config.yaml
d_model: 512
moe_layers: [1, 2, 3, 4, 5, 6, 7, 8, 9, 10, 11, 12, 13]
n_head: 8
norm_place: "pre"
rope_fraction: 0.75
init: "uniform"
init_std_o: 0.00374
batch_tokens: 65536
Below are experts of layer 5 (counted from 0) of a mixture-of-experts language model. Rows are named router (the router's row for the expert), gate (a neuron's input weights, with its number), up (a neuron's input weights, with its number), down (a neuron's output weights, with its number) and show model dimensions 0-127. Each number is 500 + 25 x the weight over its row's rms, rounded and kept within 0 to 999. Numbers have three digits each.
Before each expert's rows: "raises" lists some tokens whose logits its average output raises strongly, later layers aside; "comes after" lists some tokens at least twice as common just before its tokens as in all text. This comes from a sample of Wikipedia text that the model never trained on. Tokens count by the router's weight.

# expert 20
raises: "s", "'", " (", ".", "na", "-"
comes after: "s", "st", "es", "z", "de", "ch"
router:507517496514514471506520476547500513475561474518521487468477497488459498476525522470451531499503542489452496491429520557514528538517528477435489492505470498546500522540535474510510485468483516505491475472516474508472510519466468510472475512466526488486485521506515509479501511497474522507483493533536510544473539484494506484522490472510491514493442464498490458523503452511495502515515
gate0:501500510491510518500523533535478531463507466455522528478440473504470499515509524482490473535513490492487498488477543498502502510491532502504481528505454524564473470507510495510504525499443505516501509502526452517481423505529467469535545475517521498524495528501488488513481516439464521483508476522494451543453492467490504469450459505497507459530492504447465474489477505523500498515483
up0:489492487504527557483484457493502509485552493547491494489481534480528476522551468527491513494517478536522547511527530554504520529528524520524546528489505469529487493498534526457510511516505480459534507478507539509513466502525517526471498473450446484531483479478486472521476474499493473477529493488503498476488495521528450511501501497501477464523542524509461484481535483503496504483503
down0:494529453476501488521469489436539454498535477510491515466508534517507484471489498504490487514495467508463527519502500476517481484496476471481475497506511531482446465526504420482479531479493490470483519516467463490534524526542480455508488544517501446478483471469497515480545490488506517512505442536495477526514522484467550439465495546547463498496520490549507489496530490512508525518500
gate1:532486524480521483517491556535515528470504449491431488481474473526488483493522501470446498490493549521487485526525515513520497512494508457513496515474511489494494527504507464518496503503468519528548526502535519498487488527497465553505496498527492536533469526462517491561495518491477531507490517498499507489457521490541537505502439510475489482508484529486505461497492454530493503478504
up1:540529469502538541519480504538540501512520511495466470480514452501446491457532531455462496474493527497507505503494518558517506514461449518465507502527521495527505479542555457489499485525481507462502519513498514501494467530505510468480485494526500517526508473491495475511458493522486526487500489476472492472497536498509506502472470475510512516475482505480519447455551472505523489500556
down1:510503494491501538507557514504491491541467463460468496540519462507478485533476481546539471493493490535531466520490471491471494447461493510441503481479519492467469509497482467486479521557497485516520522543498520483456532484472508481496485513512486494490516490487484477495483493504501498510523501532487477492457526485518515480509483495522498499576509484505490458495500481508534506516562
gate2:535467512522506467529511502516502518516461448454538500448522541502518480496511460520513493521518478481502522481486497472486535512552487520504505499492518492489477548474466517520522502537510532500472513479519491484499482472501496446488481477458523511532519475555477486527501535480462498458562482518528471526429505500497513490518488498490534504544565448507522525463488523494493513485468
up2:510493512490499508462508476492486509509482490529502497484514510539511460451488490494476492572492523540491493547475507495459497506517508495513504505497512513511486575475481526506510526488475456540509484474473454536437521499525515516459483483488507544504500513517522534486546518501433497494499482447504502566527504490493564510504458486487467545456504536531504541476517493428482517534486
down2:481516510519505448462524516526479522517469499512516520512531487522510539495553496518501494484495497492500506491517463507508459522479494482490512498506531506479509459536522465500523519485514467472448549505507524526468506506512485494498514483509478493483536495468515504474515469527456503471516501485518504479471442524498509516542469460548485491490481512474497520493483451520468457482487

# expert 9
raises: ".", ",", ":", " ", " ("
comes after: " the", " The", "The", "the", " his", " her"
router:507497505494493510511490504534504534491511463484493525474520502530498528507512470473498458483469508506502508461467532515481502508527517526466468539460501515501516492532536496501501564504458532537458506485511486505466463523481467522507473512495550516519467470528499514510515530473435520461464488513542509516469536490512483471471464492485467472528486433477484487439474465501440543502494
gate0:552498515510515500549485481505461474501468480524442488468524487520506511531493488518468558515503474489504489479457521493534477434540476518437525492500527475500517506501526520525521516508507507502552498466517485492535476514483507495502485520469497507483498535478528500452514526549541495520502481514533553505478562493516490458493525518540447524455444487486454499520492477518503475528490
up0:536534490527511440537460522497514500537464509517531488492542485472511521501480495526506533489471506446485504519487478517505527492462521495489470511511476476452534489478514493472482536442521502486543496455502491499496458457477484491521455546462497491464513480471511492471536477505532436481531470443474538477525464502512477472475515552544488467438503502475545504503513471578483486524519
down0:476486527550485506484523519495526470501479505538511476534523527512478511485502440500467482494504498528518523491499518523509500501488489529480499506491479499510516506490453490533528506502496523506510514430558518539538510513473508489486499496519525497531495474503443483501471503506539487541494435471477478445485479481498541483524505490532539476450518519484478485489483475513482498477448
gate1:475486516512544453501502505516511489458537502438517521512507519499547481521510433490475461507503533500488521476481465492489495469507520551503493553461484527509506487525510487472497500489529510519498505512499524496501461494518491520515496519477532526490514500494532522499498535469517475504501519524475410517492481465544487468467465482511504533510494493508503467443460515531500502481515
up1:475476517494461528542492486472520480492490534518517469525464453468492480522494521474516516504519500469489502521489536511521526543483466512472491497553502487540458491448451519502515487493490487480495482517478502510485487533470498523548476486576487473528488500454441518517504527544532491501512501472482509468534511512475483503540472508501514443484475487532555482515501514495495500505468
down1:521502497535467476548535516480525514535531538462503495484490511503466479510526555484447500535545502484493466490440512486504527450508511525503486533515484499523503540496495477484498497537498471480476510506480497513472470479509513504475465505519484474503518480519488521491506448490494460517535537477523511486492519516522549536526517481494488470459498535440576480488505510491522508494511
gate2:539499500466504499507465449488463491504485500527492482482513512495488513450489510509501446479467496451540509521503521506484552511491455495491522539525476498468517514500482506482451491496478511502486494483556451492483529531483494489538481531487541524514457494504499527497542509467454524444476547514504504489498507470479480495473481459501532537473528497519516504518504477526486500488486
up2:509501479488519520503469501520479494482512488507492499485487504526510469488496539473500474493458504459501505524507470490514501488475506522442472523480506541476520463533544501481509491498524467460450478512536479514477502477503487525523489515486551509550450457481508494522508545474409521487488513497514529512500498479481531466474501486469514506491530483494498496517497477493475518488512
down2:500480505508444504548506466504467490501519487494451521515476504482478457515516525511500491508447501513508482547467531494526475459509468489448513519496506536526487460500512525492488504450490472483420521509482499499568526488494541487548481470524494485466500440522506534506513488435467502547465488538520544505533509491500538494512466482499464542514490501535512505503513507490547539523514

# expert 21
raises: ",", " ", ":", " (", "'", "."
comes after: " a", " A", " an", "A", " in", " An"
router:495488513513445513494539476518499496476528484509472519477517506457469523486491515484476482531474516492547554549472510522531521519511541494489503502488503489532528537484509491501486520485505480536473502497487463502486481452490475492474469514489521519523500502517512505519487525475465473470506500534531462487490539488489481478484486484502458480511467464490534500512540470491447497531517
gate0:500468531485489498508520475492511494492511481551497508502524531543500501454493441527474441492529481483517514470487520543497519549498460495516469487500482517505555509479531535477484459467490466523508536484443485487524458477501489500509484510505500520534466506455539518474489509490461513495474410512526492540511490453527452507465466492494492518521484522456505502538562495493476532456503
up0:459477522524477506476508517539481481505557497556503519471475502510500497455484433508485476494481527517511510495510509525506527495501477499521469510470505511541522439524522510480506412484488533515499448488459499519537475509497502513552499499489513538506472493478522536532563470498449508531499495484507480534476530493508468484483485475490494490498493478505536479519491484522456489458504
down0:474458551538488470545501512514509485482528482488508475518479498513517507535496501529503469534488506500510517488526520485485468480474506427489547499480535490499487506498486452489500477488480482525502477537505490534527458509499529437538479534502515529495496473506485505441525478460512537501470526477518485517492482495484536537505500470503473541476504495452540518496486482453505532506500
gate1:517471496480495517501525479497447512500525471511525504472481481483439537469540474502539455522519527545514503485491534484520496498552480533513478480490484534522510552542516514491506543511512483502484539533503454506478495472472508438491486498467502518502449463476503480494487522495552507517486480497499511539469546513521498486503518505485501447475509491506482451479456506508464501536509
up1:493507491507518483531508506477523506487517524490484469514474540488512486479495475488463491479498502487476470469515508502504502467479487521511511509519504513516496464492533475540463488518500543526507513543482546502459488510513510543499487493499468500490522480489483512495507498505479523469484480505506504440532484475495543516535519463539466507513475570524512509541513470502521517534537
down1:484492493469467503503462489490461480514527497483466487500506537501485496477498513459449468498461550540530515479481529503513543528491506447542482458546532483482496488486523499520519504503505487510536475569534493513464466524504514537496516480489503527470474505526505466483515543451485480516512520522500499531480510508472517464482481538439500529517528473501511517485551505488514526528488
gate2:477458481485441518521556478503488488493532477548423483516509525489499505491488495455479457527474469518512527572538512522464524530540491460523516473441503487515532508499503533498452511509451490477468558506489493516474503455473498510469478498496508502522508500552497518499491527555504500497477465518534503508505520491515508494469521487503492497523522476490501483504486480498515494513540
up2:551520463476521532507486518493536490478473495496496510529500474519510501519508499457515455505516491501542505526478509508507445499484489513466511491506485477486494471519494531501477440517496460513520534510506537464493495459517544433455494503508462515525499510485507486479535521514532490452489504526512545504522533497526480497513505516495499498477508485495516471521494475528520530503492
down2:492496559513506449487499465479496548450522488500517536480460503496500496474480531491478496486485517530483506493480483515494485501493526485516489495492520466506529464542562523509456522523491504516498478499472535512464472524490513457471540496513507476513516543525526479456475457481553491499482491454455505509456489498472523537532472522486515479492502488526489510474549511495491491458518

# expert 22
raises: "-", " or", ",", " (", " ", "/"
comes after: " a", " was", "3", "5", "2", "7"
router:485473507508486464508499513522494507498509490524468494465490463473457511553520487470468488480500485504515531540464505503490516528488519495450499498472464519520533542517509513513485493490515512494484559488506516478475510462433492518530466519478518519512456507485538499496503502458474519475478480508531504509492530501492450482466462505453493540545501487512506503494542468497440510506483
gate0:530509486464473505497493489491488555492497481513533495504485489529493530524496494502512508462517501492493503523509498506479552517495508454474504456475479454501498534493528515500526517456479460506451491502469510549493499471485520564465488481513521495485444519496470485556511529530486541464469503513504497498461504493481520496466500524461512512508499510537485507495526460505474537518440
up0:492487492523512508503474507521525474457500508505496487513500517484558505500505540510481446511492498495484498548507509526487483513520506456497462482516493488513492487551471511412457509535514467454562472520495528517489525546549529484508518515502509524509518511485536501484506498501527477494515493507500505491500539534520538514502516534452508504447516480476464470490493481484493494513551
down0:526460453505491493475465521494469477487499498502487517480513456515507475491509497525525489513475493472506475553514475509528549458478511502446514493567501478490533486497464512476482547472453522520495476501510514493506477511498498464433546527507492466514507502507474445489502501493514468461523495523445524482502459517546499534508523520511510513502475472489510484539485486509530476487478
gate1:501483475496502506512484454473495532482523473487510497505548526491487498506484491503464471529404498489472507521458502444500464539484538474488497522498490489537496457476526489503494531502462521500494506475496508489485497496497504504493502531562511517559523523511481485541508562469503502506505469510533518550483495464464481504539479523526529517510478496519533477543476486496473522526449
up1:507454506451534537497499486470456469478521496497492484454462496519527501471478503497518469487482480473536486510507485475507508490493476478495487526500499480510481501454506510482506454507498546501522470480497497484480496536530507495546517497511502518527504494512468479524488505464506510507470494533540521493519443501515518489494529524506486516470482526522475489515520505504468486492504
down1:505488498506482515487489491493472487487453512504507496478484523525450494511477463454472491528483467498491509494471496486521528455527545485487553478477496511520527488471470442511464529488484504452515495507528515469499510489512498485528492550497526494517514493497458512546510539510541493499509482524456485463465468458504474467524462520500471504477487532474478465480538510543474526493474
gate2:479569520489453476520516529495550544497531522480502509454473499482491531481482475516509509482555503526488502523492501530467494476481520423478463505503521514513477504520531525525482520492506459520525535501437514483451509480496474508482492530483531502520500537512457504511495507493464487518506532467510495522510491499525466484488468499510469472517503490506525464500485517508509498547523
up2:489510501470486500531509475504465465514480520512440510471471507485493515555460544487500476525481502536495471519534475510441481459529461466506577480448489504519468513501483520472503531532517485451476490498510544524520495537511562518490517513501527470530538522591521533468474498503519525458476510520498468466494494515545485459504546512474538488493479483510546492508488492499546455465478
down2:512472537483499508506497495477495446483464478494506519467495505481488486510494499483496481499505546522492486538557445486506460550516497524512538480466528551519539486497516505501529519477538483509511508478506507529552507478528483517458546455494511497487469542514489441544480495496485505481511452487484468519463521501484457461512546485493482476507499490485463542504496530528486527535482

# expert 3
raises: ",", ".", " ", "-", " in"
comes after: "s", "'", " S", "S", " St", "es"
router:522511502476513487511500529485487486480570481490535497487471498490447475521533489479478484501492512517472449525465508514509495509548502485472494511486466551552504525456544514502496540470490516514458529508520493516475521507484474506484507502450550516488493535492540489506511502460450515514506492531520498515481557476510535486481468456539452535539482460471468492516514456517485502488490
gate0:516494518509529512503468485514497486513500500469531519476506496524486526515482479488515487503526481486469527527507523499450488506527443478478468484545484494517498473496510477444514513484510530490475526535503518500492458510503534486505471465495497497483488532504515538488533478476498523499476519500542483537512515485534520464489470466539451510494463504500475503530483478470490542494482
up0:522516495482480495487511469502528452496479536484521518505474481508463504499521524486535492507536497508483500506493554467513488507508481476509512547581475484444484508499493470481507511495556518481525470519525520480509497495519525448458510494523494521519485471549548495504511482498524500465499519501467502484454482514510533495474504504496483495454497468527454527449531482427511500463504
down0:520493470463544501466501489508494494519517519443492494508524507460443460493486499496475516497465516518494471513456509520521489454455494511482492488506510527449500509534539493487501473468490483519518492512522488501502472457514513502498497462522478534527495503474482477513442549480524511496454509499523499465512513484503543524538493515485491517567510488538536487539520503475532456540532
gate1:526522500474500493444487535513500544499480489494506472526498510509512489490512515463495510476461483502517503514481525515484498512509543499482493477489447445482522481493525504465525484501556473507516521501573525538476505499499520511488532526435514454493500550520532518485502530495492574473463530536485524527492517509540481521438463499500517505505509514481469494521535475520514504474522
up1:522492495484504532489499544515478469488531502460473489489535489501524469497531548505496501500512471488531480481481478519469542495491455505504463478506496504488564495481490449488462521498514492503525519535460502450469485477550506525481514530432513485514511520494502486507549478450488537513509554478498509583500507527471481521479506486511460522503509535524479480502498492532525482522535
down1:508456493511507552525485507461468471527506470549481514550477489532462501452536534502497494498474569482511503516522488498515570483519504465507523530506479517496471486516488496467484503536498475499477521544503473457521498502507505484478516499496449506476511514530508464486509543513539494501527462504529459511471501484493550520513505498492501510451432529514500524509511489501462494488522
gate2:493464537470492517548499509529512520514469488522493503461534486532481505532508543457482450479536488491486533472531483517501508523515517502513483504510462461512497511512524496498474507477435493504491564528486537508481539485452493508517513502516514555521455479535507505498461487503493487489464498465520477495480543487489472529436498510496458487533514487512484481496469470491518521463487
up2:491454491570510495494511476477490505489496503526468478519473516504541504514488419523501466532487515492512505533497510511489511471499447503454514452520534477536529491546506512517496489511463488482449499490489517456529489501531556488535482492497467459523508536514507495530513439511560481486476429499468508511482521497542502489528516472494452534497493548457516513511536576495506470491464
down2:467526487500517494494521486502521481494506503514483480475472538474484489468496522466511523519507534525470459470492501543427520508521530526490510504555502512536489474494497509554505488484509476496524510529515469463485507511524449533486496524548484537514483530446479501495532523537513512492447526478536528482447504524504474491486490494490506519494519516471540541505439473468565518507484

# expert 15
raises: "\n", "===", "==", "-", "The", "In"
comes after: "\n", ".", " |", "==", ")", "==="
router:537499494493540463522514516511475531514547484485540499505485511500447527513477476444458494511461536488481530514481541556497521539491534524472503470474446545551535558511492481534459490486476482513524504472516493483438497478449489524477495512475531556502500542530485552486490497535507530490474498524544473498514537480519494471472468489515463511553467486470472491482482482479478467514498
gate0:505502507479493480481499509456490504471497506544504511502462472501437497508459467491546473450501506518466537549497499543476493520509546499497479508519474533489474507472520489483522459446506501482489546496476471477515531497524462494506515490483522474469521466516508485570490467516463532551526520484475493518514495485467537504502487469496503512539530517461463483464515500480479513463511
up0:493542489509523526475491486506516476484504473522483465516530478464464518528464517506483513462507466502501476555478518525509517465535524451495490485534527493510476479470519497503553485505503520496488516514511504511531551477495506517494503491476470512442484458477545490556471485543468502496489520534451567503534537511481534503491521468461505510496548472532463454477462509512485515474531
down0:520494512535494473456488458500529502479478516521483544453458510467492494461483475516510482504508483504493496486527490497486475489572499530485518524509532473502515503451524485499530464510517499473496513496541476565522517494556495503514478488464453465460520501509502506556497500478484511531503512530464525502480523543527488520519507485487532499528531493488455523483478494485508524488486
gate1:512498575506563465532536535510551490508512511494514489503470501466512502479536506503528468498506472511505477522470498529499525533527479515485542515530475501503499495477532520540507475475502499492485461509502523494485436482511470494527501504554510487489516502523487465475472486520504494534488491536534487525483492511432471528545426453505491480465466521518547484461495500528509488528508
up1:517545515511512510503512494477532451505464495499503460499536496512495475495511527517537473491504488496489478581489500441521553499505483511518516497504489520532509508507493474486498465492515517536489508480492533495497519498488502499500519498525503465483497528524483492485535486470522479479502522517462495494490499525523485498455483469468515466502477512506501505507498497471482514545468
down1:518503510504449524499561460490514489494488503512529479525512510500503476483494511512499517493466502466500505488521495470457502504456503493528511476509521499492522525516489509504522452477487480461500495472531496485522513515493491522540499486559492499494566496477535503479511480470496534465493497502473475506503479456470503450515492491467513442497486499495491514466496486483504503507539
gate2:503561528497484511487538449475521487510484473520522486465523444472443489499495472513473500514521476532521490491503512509525541491524504503483497533504502461509458501521538484515462520492473480503528533494563487447504463522491468475498488507501499508490499537460501501535507497464478500462495478476518529523494547515495543513482520483556517484506500459519487511513481499490500485489537
up2:517548511518492514506496519525514506498478452518504511457536484473465506516489494500492507479506498524515487488480536474499536518490488492494471569530512498504467486482522525505495500500516491513482509499526522493492461490479451499511483521538499517463483510471513504508529499472476496462489532491515507530499518521476498503497498514537517484506493489522516487499457506474500533489569
down2:496452495516504501459463468475463518534506558496436496492499466491519488529523492496470526500467488478514490492499533571495512502503494488492499508511512521468434495467496504541509488503496493513514456483492512493490462535523460505501554463472508504468529494500507524447546543484508453476506518504499494511463494521519503471460491524547474523499487476487437496529458478504502478519523

# expert 12
raises: "Scientific", "=", "Studio"
comes after: " |", ")", "9", " at", " also", "\""
router:532543496469535486496495513509531534482525495509476502498509507519429511490498508479470499527454538494506535496460487515484540522506515491450521502455498547475475561491511465519486460463459518530480480495482527500513507490496508480507485512480525466503470521510542493477499510472503549542460454552547527498498553479511491510495508516522474506500469480507507468487496478527451461526509
gate0:492447510498493463507452514538487528498528515488426498496461445513520532504509505467506423437546479487460534463506542526490545500505501511510488528506507508532519427474492511528478484459450468460486505581481481496484496529481539510515480495478530503461532458493512454494481526489505494482527498489489491528499473517475511479517524517518504517517503498520498508470493478524468467541459
up0:521529506527479532503527515455508493516488520530525564487502521487471475536514474552519463502480516474511481523490481482461502497513480475492486501523497473459523530557514492489522477523480477480507501486493533502530508502538437485507465519518504493506420517442532533564510515475496497504529476526479529506499468500484476467452510494528501481517477516518485524523539522468472532478530
down0:529497523527555526488498513493501469499546506513490491487443479479504484477462510515511460517474508537519498484513434465506480501519494502492536452491479518482483459465502517535513463513512498519504499489500561533492480496462448478517520482490503464478500526527489532491531527502493533533460504526457520498449489517542489562463541475461507492502486538490525463457519513483523499486482
gate1:522482569490491492484539504514482515483557470505498497483473491516496489485513470493467503522530492463542472541468490475535533474492546522504471512477482525528496504521526553510509471495506501511421432514504450470487484492502495501451470502483528479460499517480530480491537501526489485473493489474502442492506534523485520536481520531516515553480480476473473512527516547529493481499447
up1:478485476490449547514511519507461493498485513537522482494539551519551512535508482546508451502479497502541497494534466470478493507521471491497532466514525537491518518498523524538491482504515486472468533463487518489492539495523512517477510487471493528522519475526488506531514485498494495476499486537470540487417465500504501494516509485458474478490541534534503496505505482466492510511480
down1:502529438482507473472468500460515479529493561479510456503493513479505533484465499517529465520490486507503509502507481514514500507504468462521529491515452485499498518505450516485485499461549524491510501501451519501481534497507498511515537528465440516528508502489511494490493537517523463457512514517493522485465502500501494522504495465514569498545479539504522511539501458494459525497510
gate2:522465540517510469523509528499486519450495479515504478488469526500529464545516503477480517497501527474474519510505490487504525525480525476502540507527473498474503512494486516500508490481501501499494496513509499492492475467536487471522576487496500527467513543459517514473514452506470470506502530486531529477521519521551507553510503493499496482486534482521479534508477532482485488535516
up2:524543482509459521537531519504517488498482482519469500498501447476499507542497517536553531469476519508537476546535476496504468509520494517508486511460541477510489482495512470510502502574513505495501536486553471505500500505474483469486488480567494492478495512538506540498492509496501512489499512516532483541504474482439505425544474530468523542473509490533481485453507530501484543490479
down2:472509462463483495485483507451500490522486519503492501500481518511502453514501500506532472500570472527504472524469470478500494488510529498441481535494514497521495486512462544533524502520518491550480470493492450487512525473462499515492452483512477495477531478506509513480480512506539501492544509498515505480481479477504535447508453512515512463518537493464547537469505501514477514499528

# expert 5
raises: "\n", " It", " However", " They", " In", " There"
comes after: "\n", ".", ",", "==", " ==", ".\""
router:518503499477504493520480507511494514470540500497513488522485481519466536524505487513446525529495503502514485516458548554537525514537509513478526502449447522507474547500528485476497474463500523466492478457492503509436453509492480487476468503479516524473468512495517527451531499503475543486511488539547482519519524485507489508479437495517493503501451484446485495505456444506469531500532
gate0:520485490495428537502496516495454482473505504451481510492490506482462523514497464500514527543561485526498493513510514506518455452496496502507492475483478523509523537474513518525467517532543508568469462537536534505489526516463475517537482513488508501450481570543526513458479553478537512509521538501513428532508525484531505478497487477541494523519513479464467496512502513505506482532505
up0:518472488549473539521507475531494530492483497506464513496513491458514545490500478524529507466495504493501519510495514541527483473524517475534499448498486516471523545510494492555483468532512480551511478521512498445498504518506477522496510522499505530484488536520520492476505533509520532509492512496534443508500506494530487460520469491505482492529513491456452500499512535478474501515477
down0:471513492493469486520503491459507473502543521520535566489470449463494526530536553472499491489502467506519530506504521499475534502522497511503499452540474519502507480513499515451492498484500488490515496494491507485485540525505507502534517448514469497536504499522512450461553475481503512518552495511507489503523461494524446540504462514481520488515519497471513556513506457558475512559511
gate1:503498528523554524451524504482500524443513508466467498514502507495488473542515508470551502479529522507548520489500505496469432482542477495527478478506508463474498492522489490534463518496493514501488559499471505490527492515479494503546502526499470504472516514514462487504508523486504477514470506487514476499517497501527470439546511495496472496525518461497491513515445509510478479531485
up1:475502514513461497498507483501487519458500481478480448468469507545519457511486512532469502521465523493563511534501508517487578541503502508475530515465515497463476487477506492524488491508513493470461528482481451477504482451498499516517461486497484473493533514460487498468515505503485463499509463502519484517521482516538443472494475481472506541465511452491529470493489488512514483507495
down1:519473463459504500516497560499518528514476501526534502497509473461465456541475483447469488513515528523529516498503509503508518487495478497522466555459473498505522499512480540485488565468525520522471511525506472463503511477494475474498528509434513470509492516510470493543492520482546483497476512507551500473501511521509483463500492501477474515488520429478494518461534469482514515460505
gate2:495558516461475514491499502469549497485524497519510481474532521481471494482532522510503481464516494496478547529506462555496516517432498510482504498465480474531559503496480451509477504448472507529538504491443504475541496477508553535501520523444506494454557499531497505502514562483499510468508527510522486483498523488453476539526526540562536518508510500484483501475544518510529490527552
up2:462520492479471510481500532509551497479527515523490497497510490478523497520517561493527467458500524490495565505484496508489551522516481485518512482520492480503555491473509429509494513469471491475487475510496483469518508506455529534441526541514529485494507494483512469545477514496493530452545496503494534484473511521470519540515509502511513464521490521539468465491511518525526487497510
down2:505484506545503497496476560485510505513491536501513496519512500496530533458484480505464508501452490484492484443516480543504481534509513490486521449497492505473511517510521457500491548548478537459528505478494474522492493507512522495474516499492491505517501459475452481511518505544501536503538484520523478513518523499462490508501493505473502476522489503448466533524495468479490508461509